Below are experts of layer 9 (counted from 0) of a mixture-of-experts language model. Rows are named up (a neuron's input weights, with its number), down (a neuron's output weights, with its number) and show model dimensions 160-319. Each number is 128 + 32 x the weight over its row's rms, rounded and kept within 0 to 255.
Before each expert's rows: "mostly gets" lists some tokens that are sent to it at least half of the time. This comes from a sample of Wikipedia text that the model never trained on.

# expert 0
mostly gets: " School", " International", " Center", " Street", " Racing", " Group"
up0 [ 69  92 146 137 189 147 105 130  97  90 126 128 126 109 131 111 138 127 125 103 156 125  60 166 224 121 122 138 111 150 124 139 130 109 153 202 166 135 186 129 155 122 146  98 127 148  94 128  94 153 117 130 138 125 159  89  92 149 116 120 148  80  95  97 129 129 144 115 123 113 103  42  96 129 150 113 117 140 136 150 143  69 114 130 119 141  98  68 130 119 164  98 155 117 120 115 112 130  50 183 178 148 131 191 163 132 188 168 153 160  94 116 154 112 142 140 108 149 149 122 111 116  99 119 142 160  85 132 104  97 124  83 125 121  64 100 102 120 182  87 155 141 103 104 145 113 125 131 111 117 122 181 174 101 100 114 138 116 152  83]
down0 [181 101 132 154 151  96  68 155 140 117 109 128 126 133 154 165 198 127 114 121 122  93 127 157 194 109 121 111 162 100 143 151  59 195 179 111  60 105 136 100 131 104 110  75 103 135 147 122 144 172  58 175 143  95  84 180 105 200 110 163 121 137 118 130 127 178 130 152 105 162 125 146 102  65  86 119 146  91 136 117 172 107 162 118 104 191  67 125 149  96 165 156 135 122  81 103 155 208 126 131 119  84 122 100 143 130 147  92 130  80  89 167 154  88  81 157  80 110 179 155 122 115  92 115 160  78 213 134 116 141 107 101 191 149  98  99 190 163  97 157 140 120 154  74 151 112 110 138 168 140 154 102 105 143 127 150  83 168 156 128]

# expert 1
mostly gets: " Le", " San", "oc", "qu", " De", " Re"
up0 [ 93 107 158 132 172 153 109 112 164 147 132 133 162  91 143 117 138  98  97  92  89 101  96  95 157 111 103 138 128 132 157 125 113 212  88  77 198  75 133  87 159 147  98 150 170 139 120 129 135  89 123 177  68 151 100 186 110  84  87 108 133 104  99 128 155 160 118  77  65 110 142 190 154 139 157 173 121 143  80 151 157 158 170 109 152 112 119 162 148 154  88 137 141 154 123 135 173 126 171 116 180 133 112  89 106 153 171 111  99 122 113 158 136  88 121  90 113 121 154 168 103 107 172  59 124 157 135 116 183 152 108 155  89 150  80  98 128 102 130 141 147 127 119 134 181 145 108 197 116  97 174 106 123 124  83 125 174  96 151 103]
down0 [136  97 146 183 120 152  86 167 114 103  88 127 120  85 129 123 155 201  82 171 152 166 142  89 100  81 126 145 157 150  96 146 152 104 115 115 176 116 129 112 132 113 138 187 186 139 170 119  84 156 169 131  97 107 121 105 157 137 105  89 132 126 122 137 105 101 162 112 205 129 112  77 133 162  69  83 194 174 133 115 117 125 141 113  87 159 145 134  79  97 131  88  78 126 171 147 135 122  84  99 136 140 146 144 106 130 142 137 107 149 112 162 162 112 152 117 123 106 133 193  89 149  74 130 133 138  75 143 145 119 115  81  89 126 103 136 129 145 146  85 147 105 172 140 190 150 150 168 143  89 109 178 167 202 185 139 153 116 159 112]

# expert 2
mostly gets: " which", " he", " who", " New", " she", " John"
up0 [ 99 110  97  95 115 101 110 119 123 160 157  94  79 159 170 160 160  89 131 109 170  95   0 113 114 139 105 107 105 163 166 128 145 160 141 143  85  87  97 129 149 123 124 114 120 154 138  98 154 115 152 130  83 134  83 130  57 130 152 129 100 141 106  74 125  89 107 113 112  81 193 161 124 123 172 134 207 116 120 113 101 167 117 207 112 132 155  88 230  98 132 119 134  67 149 123 114 119 121 113 120 125 154 157 121 141 103  96 145 123  73 127 164 142  91 169 125 138 118 137 101  86 139 113 150  43  37 148 149 132  94 135  91  93 186 130 129 104 149 151 147  79 114 155 155 175 113 141 188 138 128 138 133 130 117 162  99 127 156 131]
down0 [ 74 175 197 110 127  97  75 123 123  54 111 134 179 141 197 112 113  97 127  83 151 180 149 119 165 133 146 110 168 145 123 137 183 110 110 129 105 110 157 119 146 116  80 145  98 149 109 160 168  80 169 144  90  58  94 163 126  94 157 153  83 118 169 109 147 139 103 140 177 147  98  99 112 154  96  92 110 122  95 154 140 106 143 157  93  93 150 108 150 145 137 124 112 142 142 111 156 108 155 146  98 169 129 141  75 155 200 106 116 149 109  85 117 108 140 113 107 109  99 137 142 152 117  85 101 195 123 142 163  88 135 169 176 137  96  70 122 166  49 111 156 192  69  96 138  92 164  97 130 146 199 115 171  95 129  88 124 130 115  96]